{
  "n_layer": 12,
  "d_model": 224,
  "n_experts": 192,
  "experts_per_token": 8,
  "d_expert": 48,
  "d_shared_expert": 64,
  "activation": "squared_reglu",
  "moe_layers": [2, 3, 4, 5, 6, 7, 8, 9, 10, 11],
  "router_score": "softmax",
  "normalize_top_k": true,
  "routed_scale": 1.0,
  "balance_loss": 0.00524,
  "balance_bias": false,
  "router_z_loss": 0.0001,
  "init_std_router": 0.0154,
  "lr_router": 0.000942,
  "vocab_size": 8509,
  "norm": "layernorm",
  "norm_eps": 1e-06,
  "tie_embeddings": false,
  "optimizer": "muon_variant",
  "lr": 0.00839,
  "beta1": 0.93,
  "grad_clip": 0.5,
  "batch_tokens": 65536,
  "seq_len": 1024,
  "train_tokens": 516300000,
  "steps": 7879,
  "dataset": "wikipedia_en"
}
Below are experts of layer 8 (counted from 0) of a mixture-of-experts language model. Rows are named router (the router's row for the expert), gate (a neuron's input weights, with its number), up (a neuron's input weights, with its number) and show model dimensions 112-167. Each number is 500 + 40 x the weight over its row's rms, rounded and kept within 0 to 999. Numbers have three digits each.
Before each expert's rows: a language model's description of what the expert responds to. This comes from a sample of Wikipedia text that the model never trained on.

# expert 59
Tokens ending in a trailing space in tables, lists and dates, often before digits, e.g. In, of the, to, |.
router:516540441566485493479475470480507503544463417461491554525441473523498522465524474574518397551527435420476496480559489482473490513511518479546570513494456497526480436484
gate0:533458444531482499502475487512585514494519453541529528502554438525588494464538525460489468543473491413455473498408547437475517514547575491412511475458502571516531452537
up0:517490537465563546452527515517475464496518469541494487500542539446515457499588469399497503424380497551498405514519552486503471476560589512534530490494497522483511486504
gate1:533551481491429465501514544530496580488544472544476443515532506442474497485546504498516493509474522486512484495513500492500501466502492451541480490567423483531477488480
up1:487493498506517488534540507486561527454449535513452498527530493472536482496551496457552512474438487501495549468598579468501468630430494534514474554476479576499458450455
gate2:566501465472566517512610478524444439504537421537562501475477445487495479489521513441452500573479455450472480540500533459472510522510549492519492490512517507434546524488
up2:520512498456412491506489432512489467528500423533498473537599469537504491403469526540543532501518496506518442467518471550509580492557516477515486561516573482490523604474
gate3:507416497448452490495538540532485478480502476472501513481480539495499522570441534467479502432482576502590500535533409529506473502526523584513507553461456569481516503510
up3:496436568442452482507482464496537486501450476449508464505461548532570538491489535540510563484496501551468488505502440556463558524523520485531426390499535499505487585461
gate4:490527526498500464531514487534501542566514540468466455392541540511464524519535495566573508474413554488485538470445498488513508512544476490543530529543471442468439488519
up4:500479473512468568488511515421517414450509462473506508506518439523489538542532487560586477487488470469505480507565463519466459565499524456502453575501496525498479483433
gate5:450505493525519505547535491488508529556508472451450460489569433422570487548507517575483509508523487488523486475488451496521476506525498509571512476579547513555500516458
up5:512600481461457605524471471496561491499511493463481444494537504528479462554564444473454439462503443481481480528507475534544455550461455514482535496524535448410497514451
gate6:534511535549568513565472479462488484495607534499543575493545535480474564535515522524537492475521591570447518544505405473567522469477477505502513571480497478470581505567
up6:476477542533474533519460474469542448456529442468463452425477515538498526519543427445502546490487488547497513482512493533493521433472538560457497520473512520526514484514
gate7:448534416502452504478483517481469467503438425498516572536453553484479418500504488563501405528489508465450485504518494478480479494503463522479473519530476517545479456487
up7:462473535494554507466509519523558474553493428530540533498510532456501529428565578531532486515510510463464532461465489455446472546515497554492514549494479489530534534424
gate8:488489515490542587520526559587514507410474418473421481464522524526525510532512456508517455488486552578532517543511549468460458468516568469553513490517445535512422485444
up8:482455450540438497481502435500471512542451584509568493487517448501498531564518571503444485452518466473498470470497514523503476569523464552527490514467512422443574456546
gate9:495507502438475482544471492470541491505516524493476459496571524488485503551455564468456572482508538600486535526451503488503479489502496479435575452528553455490532562521
up9:553467568509496501581474511528522447491492555467454461426534528450503491508445535411457572474507528623573542510431510515513477515521469519472449521528542478494439532517
gate10:542477482448506495521552552527510467498527469510504446564449522559489450432479451561547512555509451486466483529414512401444463520529554539466498523524475526542487379486
up10:450408491522527455490491469576484544462445512396519488510525524489533501509500474572494494490561499585486547554525451522477500511470510529441486514522511461524494609521
gate11:518486506507432488515474546550609510438510548475515561468430450393377460495530536585533503517482461504529460417501524510491547439507527432480493475448518516516474464552
up11:485576507541428529433453512503451483503553530529552484535500513555481493536501488545525609437549526499475578443512464561485507440527467473460567558545490468504429451479
gate12:512566513530473496500468522523583551501491422548467528529484514560444402551531563513447522507527490506484448467544569485505538478515540538499471508498526542455460450517
up12:485585476514425512485476518488588531516474452475535526507518586512559538487465503475449513554561489558506541455448455496502493499446547463549454431558467517527510506473
gate13:463517493558478533521584532480543485545513531552467506534529494545433431474460518509526436567545390585413490518468478476516507449521503524449470541529535478450466495453
up13:444516459485579508462520532402547469488496439508460510447476547553418464450461508490536523494498535463512551522556505494408467507484515496518535542542490529508495468481
gate14:551492468474513473452473508481563545413435587527471530503499542467444500520409508511481401504461438472508541489524502506536438539511481456595514537555492468480535435544
up14:559547504527496494520519441490500515527495552573452466559461532505527539525450464498526471454519513412518421568519499502519612476448537455532486517446520492500503619402
gate15:557510466558504566426454534493516488531450497457523447475514568464434532449507475435514455488494518497455449529490463527555500426555502442456485540498439476422505441503
up15:502485453541523397462478499508521527422516527522440506451534503495446473562526470513528429467453480460503494475432420547493449588437498409498526524476454471488475533495
gate16:523472485503466463521418540447440437545497476541552496548543490504520497577423588523463530519509458533543557493539450542467494513555527415521487500420543501519523532461
up16:485488524558525514510477440464487525521561482528467472500511456561494502483545488564498521466514545488471515506493496490502455444467463501504505527538504579510436501446
gate17:440531443481545467501446513527500490536476557513454544524497477500495501444461544446490471508411537504518487536567551420500435544496510560530510491520469476505640524511
up17:530468482532502499483477476443474538469514515518485491467480445483489444502544455526444467470459435475529489489443498499447507483377549471517480485436626523448537465503
gate18:506513472539513496526519579425511514528563495502536425563508461429493519424488489529448505541584534461549539462473552500497488535501464514496490487475537467466493425495
up18:518582570506471504497481445534429534466550533535492457556436515521471499544515474454460527491497528552482476500490563453564504525457486464475506474471426529493541502539
gate19:559521477435538459478525529495510531532506462468516482524479455539469490473490464558458478586452498448479475494465503438462471505495526504475527504567451529552525469505
up19:482563495470521491481515494509487475491509420414465525564589589487518467421440533538599502475482539476467436480496460568565582512508526462454489491487487525473521542484
gate20:472473515444460507496541572485553479516461520450429456564487456557554543477498473539552446445451519530445448489536399431417465554536533495470483497540508532475585436575
up20:525498515504540511468517497518460499540548529497556447498456480484479470488484515475483525532534517527525550529419514493546485578489475406554481504450535519546496487536
gate21:449490500491490484545556463505499496421467570525509476495489547509522530477478430539495492490534430436495567449483522508496462479508478461545472460503464559565530482443
up21:526528501462455503487540504471498519490425497514512407433543525512495563501478467473401555511530544544461539506503495515497496523534505538537537554520472449458457439482
gate22:474504485519530560546493516433427448476392456505545551502497492566512461504400522503478528497479496498429535546512485551472558506425475482509506463531487514567478424462
up22:444554489518479438503469501421550552458605493528482567466450457481433468509510488442424427501491559439480493496551449483545547524443446460492550452501469429531559514537
gate23:542475492531523487496506501451548454519514393478504546569526506562504449480483589483525462554493580379484527507479518496500543504477478518577523461468531522504478506505
up23:494535548477453582534476498516485485531501460484485388370503515463521496535453512502474454471468480454507498464520477530476542504527490476466491534487487481499406449492
gate24:471514497455481432463525531524542487475500504525574485552478497514551579480539488579452490466479508433534456581472496515484582485525414494458484484525495502468547520513
up24:577575523488502515553530430434528512521542560475414524467484452481522487544568508487468507503465476452489526567529525488470544512522516468525467490550555589511473476499
gate25:492439488520457452457446504485439526521527492415449497523491487514421510567494516522455544550397489520496561507513510544552541504459468428546507516499497462532482512516
up25:498529504506561447505537533528479458468447522511432505444539446511477496479543474482531571468474385481518455487435457531499508509587492494511461550507535529454471433406
gate26:474517457602488481476491500515452529485496408516499506593476518540500510485555557588484548449558464546443552488523460451495498473502567492560570441504498513530444445491
up26:453563482535474550502486464410510542541445462460565475462496442496598478483532520553467478535527436457484505550527436450491533431471485502534539504455485550557494524503
gate27:516437444485529527524538481478510587526476498560553505420473498531437501605567564564478559467436475484464451469502513526532506498524447499428519562437478542473513437510
up27:470525451515515489549502535523484556420565467495515506523552519467479510496491534453497551586550504487518475446438522434454472461486590418541507492548500492543470478467
gate28:495460451541477521546513515447531524497481541504474463498487437440448417512596507523438485524554501482519507553517479527520520556459519475516481471478508446515536484524
up28:455501541455531488551503483485470449496447413525540458491511508489525480471548428554500473546548433503550508489489498586508577490412532445508528509492426563549453479494
gate29:477485512542528476520505540539576492500527474541497508497505453546442457593532446470555474459523531480568523521510465460507495513491513513472553529520459554521520478531
up29:482545574476494496514449448513502439494525506443496500517580603548543509530440480477475485461524534627555485519476452456551451494516485461502519412529481505465592493509
gate30:495517413524500472470559391466442535540426528537578504506503507466448486428449522453467468498590539498486503504526510494506467490563498533555462470492501456473420465483
up30:530556600427556564548490484531551529500510502482572553551568507493512457461469512506475527512471551471460463535422498453493576508535480504595547507478488526486479510496
gate31:509431484519564494454550469444548504542569452491454499475527615495493494517501534480575549481471481545538480469543523545483534474467555469478439582542502527512562426485
up31:459474484425535496479486495437506485535563507505475404437486603440539488508520414555527466528499408441511612480524541455549484502486493469474501511449542506561473513510
gate32:580503484481379466549497559495481567491539504475429471513488491387536496519460468561555416503506519485527590525504519515514467484471492495503463486451534556500443573480
up32:524562493489466527454519450520550543499549483494510483438554517471521535479549499501553512473511397489501435474478506500458541488504497501497491493515479465463517402543
gate33:470476464491409482443527605454521483571496471519509513510455503521471484458494495442519479550481470450493467504435500495523555596435503487513517431524547592563478415520
up33:494548528531499532572553486529534449482417503479534441505460545551553488515478471521575502480508568465447528444525511544472477502493508523543485549468474520469556503525
gate34:490542435477547521555460516573486471448520463545500545543484570526497562520576459456530528510519471505441540570520459467551464510499464478566411488512479512504575572454
up34:486537524517521534516572486444487497486421499549539480583575553471430513530474428522545501472391478510476476464446471475549562449477499514520528587498475524519496544501
gate35:447549492515529544491514551513497564521596536521501492519489407568511380505542512516546453492547509516405475400452489509559500515560469452563487505505502498466464452512
up35:500549541368517507439467462469500499540510480484516459527486470491505450500512503488491525519542441496495520498521523512589487555506541502593480502502491476501577470548
gate36:483532463555557531470451496492536523496512536552445528470494448510572589506510457492454468535468462493482535487579430509556545536491456519457526411489452571557501486484
up36:564493493557536585528508481485490526548419537479473476420500514480471467501439586464479533455508538531510528505464455524519429491471530516541471568496559534592506520566

# expert 57
Section heading markers and their first letters after tables, such as ===Transfers, ==Captains, plus pieces of table labels and repeated entries in sports or election pages.
router:565512547547473499549504437502579422566480482486462557516458533451562511498505473536524450480558455448531469465573559546505513585485526502501560532461456483554422501524
gate0:535506511491423467563529497483511490486545488467420524524519514457511517487491521546476462483545549474484489503587512545512551482474560499489473438557471555511418519511
up0:490484505477581465516553517536514503521504493464489510509490489499549472436561525553525491567457431467570439481506575447563425554577484622414497500555544440411519506491
gate1:484493529555512481454497485498486432476477538480497521533513495531506525469579497471473474542493520477509507483501467466474588521548481531524440546522495527528505454533
up1:508455509450551581514513608500603506457505458467503580495535526466435501510420514481517546499582436522495497491518477455498488430531540545501480477558510540491442587546
gate2:495495534566548501468450444518551436537490552556468568406460485509445421439442444481463512542483539522478494491532483554562518506546512489511514498500500441460564536457
up2:573515491522545521533461499413494548429488517525470508481526489521541443484418475509504488533510534486560516447514478489528463485530456520467557515480506523453638545507
gate3:540457526420471459447463466570494409561489504519473470547496604474482499478516467509474463477503504501541523419561505565462597509503542489484478480516487519541538516527
up3:482529421569456513447459566527460473511517523517540483504514470502492448499521510487471558501509487498564461540549553532501479488568496404446408486414540498530610466435
gate4:465497531531458501520434501508552549519434475538542584521576503494543468487520489512572538518518439506569486527490522509437563482485499486494545491491512523495436452578
up4:430511471526432523546483508500505504463498440482365516491491428510557471527431504554448528508510517483544559511495489481512532536488501444403487510494517494506511514469
gate5:484512504468458497499500500459514543505469431551489533568489533517501417501470417580470475551498498506527534493548553521505479532486478530407531493518519539410502426449
up5:474533456484476507469535509476509503455455475487384444518480504555465444528553452468499480491455557547425473477489490434543431403536493525557491444425505471557509531486
gate6:515524547577425520496515460590525472489401531509475524490496534491492496481530523457513518533449464479505511531531524566538493495489534502455450469382522511534464527519
up6:421525494462506496526474596516508499472502495524435450571497481540531492474469543525482527563453446465473595507527552440456525492587514473487492514483528517444480498454
gate7:529469545557426457487471494563537528519498418520509525470484423489531504544500508535418494524512546494535495532502428536525524441488560475507567473502479548437477539491
up7:486505490546484535485557452587532508522454493546539482624484488544507500579427513495434438602576524540521601546513574485483490466455496498534472506484433467533506499479
gate8:490483513647519434482512438539534446467459534445493513494503468455450500517567512511468514478479500507538492521456491498581497497572529487470487599538501504464532584531
up8:585510469558502563514521472538506449503505488551471488519456519456450510447551481495465541440481426583554455456388494497514494531548479542555531494449512496497433479519
gate9:511490494573514552512530498465545488456517491538443464516479469478538487447571464478518518487565554494457505551470456582536525548514535488621439507501546486531473466543
up9:516485411516561508447612505566470520403499536541492503514476484501453544557572470466472500517499513494510521502399458473518477516501521522537464399524444545460579470496
gate10:459460552411525451544488579543508473578504434520542505546539536525528467464453542496535458561515460487402491507406527511556565472521473540513474495468435539512545502510
up10:463448536478492469495517552479547513567517486542515576527476479450469558489499519440470473475455504497509556492473472611465533546550521499443538525528517565490444489509
gate11:472507572473584531481480476488478535532481536503500477485478448517558490443495500533485479551449454510522457466541486509506495524549484460475527507425453481502485479535
up11:482453566506541514532494459532536528520428507482481479491512526502520512417521474463505497452532526500480444509517519459545523437529533497469505480525464484502518489525
gate12:485543477496528497612549496486422501488597530465471477515510539531488515583518434559520530466486482438507466448557484543553473542531500554526460535517507425458503537459
up12:521479458519454515512529500545535550497519455561558539482487473465493529460532570481511505490508545442467567506535501546536379555438501491560519410511494440499430574552
gate13:447501481488510519482478457520549502527532507568536510382553536491542522517491513445529519493500482542477479483578478495511494556558551528504463491455464409488498567533
up13:561525506443536530509513496477501537494395553480505536560506510534584466456442477473498509509591488578471530440509478534536506539512405521473498534523519504478505443473
gate14:525458454534443536537543480495492447468422489510436468500477524538489506508536496523480485461532547430536494506526498521518525430514563534546494460461503502567440541536
up14:485481462488559591582502468525497466556615498508458529467492545467464489489479547485429450506576501441459446498525511538431437522535518612511512471449537493498463457556
gate15:480537510474451491474489494530551473448473465486494506461536566501501500429547511553481482489505497477551481453518611515516455537491476438499379500485532524463510540535
up15:468488509449499527466483582499491474502456487504453489558488492527505496413465484521512471456504406529501548433486473532505489460549515692511501485461512438517451522567
gate16:496522440512525377480429499522453450541479477488504592512521426514518483517560535453498558522385508528512562537521493511550597534527541454488566477530490446422492520432
up16:480590466583490568406468462492502564482440502492494473521477513500478414495523537530485451509505534526487420484486456430515486460443504473545408531456481461540483521501
gate17:453535440546522468499463566517472382454477491530501476587493577440552460483450510491565557548545498551491458557493544504532533526473496513475524484466514511521491448542
up17:496470476451510456497450460447475510515504455527502488509542541439516553434471470589568468517580537472544498566417532465533544540547473483540470435471471489531540469431
gate18:555489527521545531594508488612530470486479562574415540473567533513525427493474511535497531412563483478496450383526522493555457519512478530497550499492533453515528528515
up18:492456569486471546530496506460518519516516528530515477493499540538527420488436465510522499550392540452545468521458479453474454491496408453511453504460452428521512522526
gate19:543514490519540407519446494514463468532467499513425494469488504408570493512518515549562459527530475492545518505504557486525522512484512567454527525560507540537525468555
up19:528517507514457520523509512499493422456522512468524540463523484477498484561496521510519422487464526501462512622491491561450446506480481490476461493453484450483590418429
gate20:557502480569489511463552533481543527443502468542505483427526494484455552496581507520543481556504448485510507511537572505502468481502512456519475460500524514543525446492
up20:462482561463403495456532458479528546498499483456517511515448479543472519459487401626528495477512485506519496461527488579556509513572542522433494507500528457500509545492
gate21:520460469524486492507540501553426419508512505510568458548461483577497515501457530512501491477549517511482493472439596551577468494543475504498493529496506474539459559501
up21:497491489545498467519556455491501437513478487482455457477490584421581490513501504576496459515540487458567437492463507498511558427511500480486492532452491517471528476484
gate22:483527513580493528474514532539487490464517470482484523499505508473535565517463573423472502463517472509460513487506513533477484563529511467517602567370527470480466460547
up22:485474497502455497493500475378493470390490496560445487445492538507468512561433470398573502501508495514465506460487451507541578533579494517481484558511550494520540550456
gate23:482490534464441490508519507517492461615526483482577572509473573440565480533567505557518515476481532517458469436439435541519451505498523475515503434484551439470489469419
up23:525453512462456525519502502498553426516500526557494498454502555531436473485509487494498529541502493469463460462507566626515464509468477529587545506483520551559537469468
gate24:465469548544584514485518509449485537503582523535447489545476454530526515480486537542509531521541532531501463489539493525462536514554511476622481444486509498566443524489
up24:451502559507506501559539465433583528504493565410480456553478535541486482569445498497432538464528480496463591517481540513456505502503476481520501501481575545563501506498
gate25:574567455495537523468448472533489526504504488527548478511558469513516512478428538513470565508502442556522475454494526407499447475554484557490541516509483513495435442502
up25:464539619499467473572455539538504452475558532477461498507538454464501502518499493473399487543489512493521546497499512465475477522489522471489504569515572518510557417514
gate26:471544537530556477480504491508538465459522494493431554493455472557482436508472481476529487616556472442467508533483466476544521484531506538504571543529582511534481529492
up26:417440496472460506495506491463477463499511478518481551478559516516522549513519503503481516582492467523501456446515566454533558503500471476562488494439486552446521495484
gate27:479521484457504513464478427518547500548514528498512577494436482581529463397474491507491530517471528464462530540486535499492501433444448460478525544470468411524474516578
up27:458502523518533421522505480528490570496518451485517575589410534472474526461514521464499519537543493540502476467520522513497468438477434493507588495502503466534464528439
gate28:552488504525486509480411571489581462495430526548472526419448502523484460431466499540509490501496509435518450522562510525446518488553513522425554560532528486492445485451
up28:476473581506499530489478457445528476542416556490440490563519484435499479512524543440493433490555463516405529526492485480567479468469545609489529466511491474449482536490
gate29:473470575592462497552537442464503549506529513479552508479458532551492513456519504458539499454478488501494496477527429486483498492550497604502543484447473524598535486464
up29:533493537501520445522519550479514572495466567503475522534482465476538534540547444474535403449469536486543502448496533472525535510536504476517400459513486476582456555533
gate30:532462494459534489545542549489532412526567446523473549466446554479486490599542497407514448487525483545486453460537505491492454488509548490458448529477496474447458479461
up30:550459533500528445570478514518527480529389560506547490418489548516536525477480501435521504512539494483461568491509509531559490490519522523501500529505474482505494544525
gate31:527519460474493633517546481545553489492566577494504479464486495469555513543447474484520486455458527451434514465569513474511465558576535498537498573520491452541487509444
up31:505506482510494548460459460496436513509563547510560437441429462517473497512538529530483472587564497493492552509511503493522524519388519467503532597559484496529498576419
gate32:490529480455499432500497482544511436479451530537483574512479517484491557489517492514553501580532525515617510553547510517501566507544530467457487452575406413500505501501
up32:457526430583554541492460504534456591453508500490506483537570525427469485485520513523454495571430544474500483509511475472539518480489467489565447564478476435520508497519
gate33:529482505433498465537559490532501475568435545536451488501514474470488462528469582540497497492565497520507518497507573579505545499513526554494509494448532471444483439521
up33:519545498510556501499354531462480495495523480541524446476545551584440530524514460491461544468465470521473461569412525529529560480537479548466408497464484449532519510557
gate34:553493485445444502438450542481478461519463564521534468437359480556486547449499504506532445476508503530513468511510483487483498507484467471457534573503465510500531604580
up34:413582509542481537533537460529500560501545443492511505487439484481523531510439527511491470455567524567462545510436476522483529497522452418491487472519535537547515496463
gate35:410543493479416536513490467480491513540457455468470501486486536427462508456535449575557565499484541540507541502452521538519552469460527479524523530506573527550518597456
up35:538521482505567507445493516541500557466507530536503541525463493533501476479482547469495478490506459468487515549487535549542444460424528491491565404558448480491447425488
gate36:538452551483440470533532474480549534513547543497553483451505574522424535466450469543483491476527509505519497470471499494581533568463549510525448574376527577530480569498
up36:528458491506455544473446632540501442432528522474492473540491534499478504501537413524589487498431488427526579525490507447580479537512469433481526589512529539518529474484

# expert 47
Digits and function words before numbers or dates in infobox fields and population text, e.g. As of, Born:, since, Elevation:.
router:548520540537487537546500463544509462491458457473525558544499438457533468505454430485487450516554441462495509463502461514497488509508512532532504604437483461561481427469
gate0:447552500481534505475551447448435571441542464559515544551492542491536547565436465558518509480495481503499510516434469454551388447525411423502536512556500493530499452477
up0:466562489451518554468497493566455463513527497447486537498442544437559513427520534545442504462449573469461518481514481533555424482457499532543504445445575567508461490491
gate1:485470454532505557425510512463557441443516498526518482441462498485443462479540547571484573537541515480507530475480437576492483486565537488479533507477501512537497437580
up1:492453493496636518483460525475562517460502452462540647438499525516506543442408503550504505449475451485537418494544468496469532462515499517523449538452553477550527450427
gate2:493490560513416461501426480509490494458484539521531493483565423447525486523534494551451586477529473504498447492523543579479470430508565454508479538479531565523519460567
up2:484471450527501492525490526493515502443539442450501513524532532521490480543491463532534493481516469531537493509471479544494476515462448504437550486430545500457515530515
gate3:455574537541559561498479572460522517453543524591502494555518427431464508539478474525480457436498448536494423474550471478531512514469505497518490537428523547522542574549
up3:410453453496449462542573477475508467559515547431486511478559505554470558490587544462494479514504531454476505483471463472456473513513523515485493545516442539497629486560
gate4:484496435532503546486545501553479441513542562525434525459483472464453461513568509526514534497523465441529444475418513465430493495499529534501484548544504487442528495501
up4:506556497585458515503495481494498499418568510527522506464442523525470559519521620476462462534596525509514494540477515516491369485475500462492517504559541503493521486521
gate5:447500470535431518508474482514529437490557486533438530500496472525519468530566511450458455469496467528490487516457516479557402451580538446500512444487574436573489462508
up5:479479486414590468487488534475491591505526589481466556510459529374490545575561454468484539590584539514563499500456456532472530494510494447510441562491423512532471517468
gate6:486543496538541540433515445469504494474468549519462445498522506453550449465452462495484525458496472561503551532507488507542486462524546512535504554526493500449503510530
up6:561498557532476545468518529484471515501469485558492527553533494499538510494505509484476446505534492519491528476473458535477530459480508524511519549497493586435515525461
gate7:504535453454466505455527463556578467529455490495546417452546479497560511446426450486547500501443470492490581491500475531444451542514519445570462503475463520544500471564
up7:473435439474553532531546525512588457442472473532510463543534504501470500495533537520465419460486509409399431595453486470521421502564496529421498468491504481511515537518
gate8:524477513463497499568449554558474521516472422497511562518480453458516534539527520451499539463518482476504570534523394500454525478476480423459546568483485522593521481497
up8:532445485449467534492520398537489478482460525461495537492505537430536532460553476501469518521437477525483492602508486423526523561558534451506540516518418503470538515484
gate9:453474524541467518508441509463478516508516505510433487603493476484500492505550497530525602475543487457560521486515505498496457530511454536455454411532501510486535470546
up9:407499519434565512446514434518463469463480486483474557473468523504472542514483506550484493461519564555454496519600504551499514549546567454509480469575538491464514475573
gate10:540481437473523572529524488499469498530500493609536541481575472499585482494492573478468428501505546516498534479523441484503474453495538510459487450511514500517544517469
up10:451511536504501477464511565509548439472476489476535523525533499397576504534502624451491489477580465434439491495441491447482472507495519548565474451506487430536485474503
gate11:578496513475568501540494497479492446490479517497501529550480582484487529514464549482533560509459482545520503495552443523503484516546509487542508540481527452490431493509
up11:485566530521469477553436472515491504483453473531457498510493446510445546520489531473532526535468513508505450554531527492497511455437479503490503500495496498547452552494
gate12:522532490543578617559529511468384530513447609525480493447495486515437478494557485437497456519478463551519535540476412485536483526540518491527433526489504459482502490385
up12:503516449473467435599470489554476544570568463533497518582475578480516510552421487503523520432564507540481495480529552511460525438484548555543483512526534547428429430487
gate13:522535566497514496530497463487500540457494551492499493468432507464548556521464488500473420474454590509554502508455370548519534529547550379548522550521521525412506518504
up13:450452503468519524455488455503458472447483470478566562436526488593536509519505543565496516504545452504537461573410530477485485504596468459479492550501506528459482476562
gate14:555481515526479529519590542432508462535545513568544518466515504462572413512481512495540534526456462468501556501484433594467511474532486485534495534549501538552496480534
up14:464511475492580458545534531542502523527473518491628426525524513585531460498522465493484546535503501424487545482402460490553524534488527507489546572440517470494478499481
gate15:572533503514515491465470525515493484461590528445475518536548459485512502494524454497457526520377497442532520490439546414512509530516495485526495527578523508532513511542
up15:534423495488504513533488573534514478459514514532522473497520494486506539466464457471490495507459535389442499546450487586553482550466541528510538465529456477499502475500
gate16:480478455489443537595571535525418463490565510499518599529520495500574558483462485486487538490540487493506514475499511535522468442470498577458508445461481544505477518489
up16:529460443483525512524533569515450547567507496546475545513518497522527533493529470460494461546400497509504527454503518526518509564399436497512487566486490516510506529461
gate17:482453426473474551498504491521531548490465452590479557565513473505475437497447565496486444456510524456526406555557438539511527495512445482450549534493489559477464514487
up17:426453533495518546576545472517459574490502524428455528470462571559451576409541538519583546473546462445486487547440465484462504521463504472450524453459505475511557483454
gate18:453535576509549470523458510528447486456481518498471520577513509446507494511493464543553514475479479473520498458552504469505475444534473537571477501456539480548509475531
up18:459528456481364493554512489479511440502477537522463533481530454496524491487521487496536483501510466551493545534550505524494428504479518509454483502550522498560515457457
gate19:467492526573463512441554508542513380526509445484500502521496484528484535460446520465492507471534520542506480528376483512499520489474485522459504518497461469448503503505
up19:518474570531571523520487551527479516537490454456517542530499491495507507544477512487517499508496491556515431581480517464545450450494501460521566548548517530544501572518
gate20:446478523545484550461475483456504429467544446524489512499468535434468485592489482431479540464482581506506549529451498511517493568494575442541538578530511461524486529520
up20:465519520548508534461434484509437511445440422413532449521510502442498474527508504544549497461516521507432521414500444525514546555498469455516462465486512495362459557486
gate21:465469518470497512551525524558473478527467444506507497582562425464452465486495461489543473481440485518508491561459520510475452529548473528545493457505443472508428487500
up21:455498440476460517513460473480507482471561560506502540561418460490505525460422483547548461550469486515511525455513477590545529434548544454475467511539530487454454484525
gate22:550468477561396490515523529456497486550494501468481427566550476474495546486491447482503562579525545475515495515521531533538478537450462467504530534524498562513512473511
up22:511501514527470457492433504500490497535491446532585509505476477445548477585551531549560476418466485471513496439510465473580609539533527466413513446492502563468454528460
gate23:567602518539477464454521508566425518526489512483514543474549511521551433522507442561476507489528524499498580456488498480462470495496512486400477428498507431517548515511
up23:536489511626450451509473480581424508531519456520517519550542533551444586473515510462483486491488545525414497485441497512478551467484443496525560471493503563448454521486
gate24:506552516514531525489465503512571561525534490490550547518523466601566499484508564506558490554522499512399511482486549502532482447491481491513486496398545490544518494480
up24:558470515547497508456483440461523508462545512468494450504480491596584434472509470544614500442490435490471436511501402482475473493491481503524459480479507488521510505519
gate25:494414456513526446515474546495486511526462474494508506504529539430498486514585469515492452520531449493466549512482470513473526457458553508534455578489499541533475567472
up25:518527454534453474512489548606452464527512504579487512563447512442470496482441525501575497509487491491556536512495549545498540460501447470543577453543511504536376565433
gate26:443539528549518554491487461511447495527498525512506475532545500454486522482496492512501473499550528459486489577505498476520489490503567467507521497451473478503551513469
up26:481560547500493497482534478483489511493536490466438473519541524452494494502504446509509449502485474490553497380486460413542522455420496576483521466512553537482477530455
gate27:469474478528507514525535496486430556463506524466569500529493446524407583487472432438488522508533525401527495468438494529526493474433508536543586517565446493527533534499
up27:466458492467556537439450502502491487512455455493559510515463447544475500430497526538551458551518579508444482553520540537561522495515483543447549543505548484485504504462
gate28:512519472478501529520508427633542547496452461462440523472506400532450523537454458456448515533499469535514451528473456455519546498449451551534462554497502476558487425467
up28:478482542469538536498512471469487541544473455546525492572485510482440502447546524485471477510494465520513539471472455452471481463476579522486521494479429529495511513428
gate29:504448448517550531486512519526484551502563477533478522562550495503508544564427576472483440525523462472388521522485527478524524527506528533526407512453518481478504469442
up29:518482584437489534616471552433500470494476551442447441492492469517434456519512542497499490497501407514512508503512461486444517455478453467510531480564451411518530544450
gate30:432557512435506540577503502518544501535479505479560570472481412543532465563518499465435518479547499469528551485509471431563536457495533521570470560471452464486475512483
up30:551501459505521552496450446455509540562481527498500442477506519444501519460455492537475534527490538490555433470472501510504551498590471466478502495565436437529571531486
gate31:553491515524479506604542525521491461532519468518512484464493462490475531500437448491504447463529468525561446459600490498478539475496499475468534598484518487507505467453
up31:531496515509469531577442455529509554541519424540549475453558482485551518461422476565472467446558521489553473496496430507462541481540531497499504506569576410418514361546
gate32:525524523521523493515527491502573548439558475505486492494478443490515469499494411501471467552556481548493514493537511491494519497460461452438541539520550480636449434582
up32:484625535465480401480505504524438525515452503517506425519484523517427587454450533491516470470439515518541557476445490449433543517542500528502467503469564499421481500479
gate33:478489552474483459576449514502531452502459462590481507447458557504490548497410514431455482540486453502543475520510514444554467510470515483464502523527512533546517477503
up33:502514492513441487535537504460545484437455472538492497511510505473467536597502539502460511461486513460518525544516523557497436585466511521457482487470502483472454545498
gate34:506458498498477471492469492516497503489448484531528569474532458469476598578529432465446479518546489498505438467467506567497466510473472529526413511479542464567464483492
up34:560505525532487563504465498507542509595545459472488488496450493483519448546471477490616500539471479480497506578500516515499500512456453527490539438426442506411502509465
gate35:490501530516460489527461522484572545519477463532507502528534489427509478519537513494462508448500495432533500524520517446551492451465480507493486499544597414527542498440
up35:468488490506527529508551539538479456545490460505498457519503448460464528499556510435515485506536527430406527464458502569461519514528493543474500411491473441503438450543
gate36:534545499512496440504549516516431529517507482555383521469561476547572508462482544517408419458461580564475498494488558497435561478414554497508468567518529504554539420531
up36:529498535474496488508495463519537514484515488503512510546491513533528507534502518561474473488463501530517475445549455477465498580454450502523486488448519478536494442442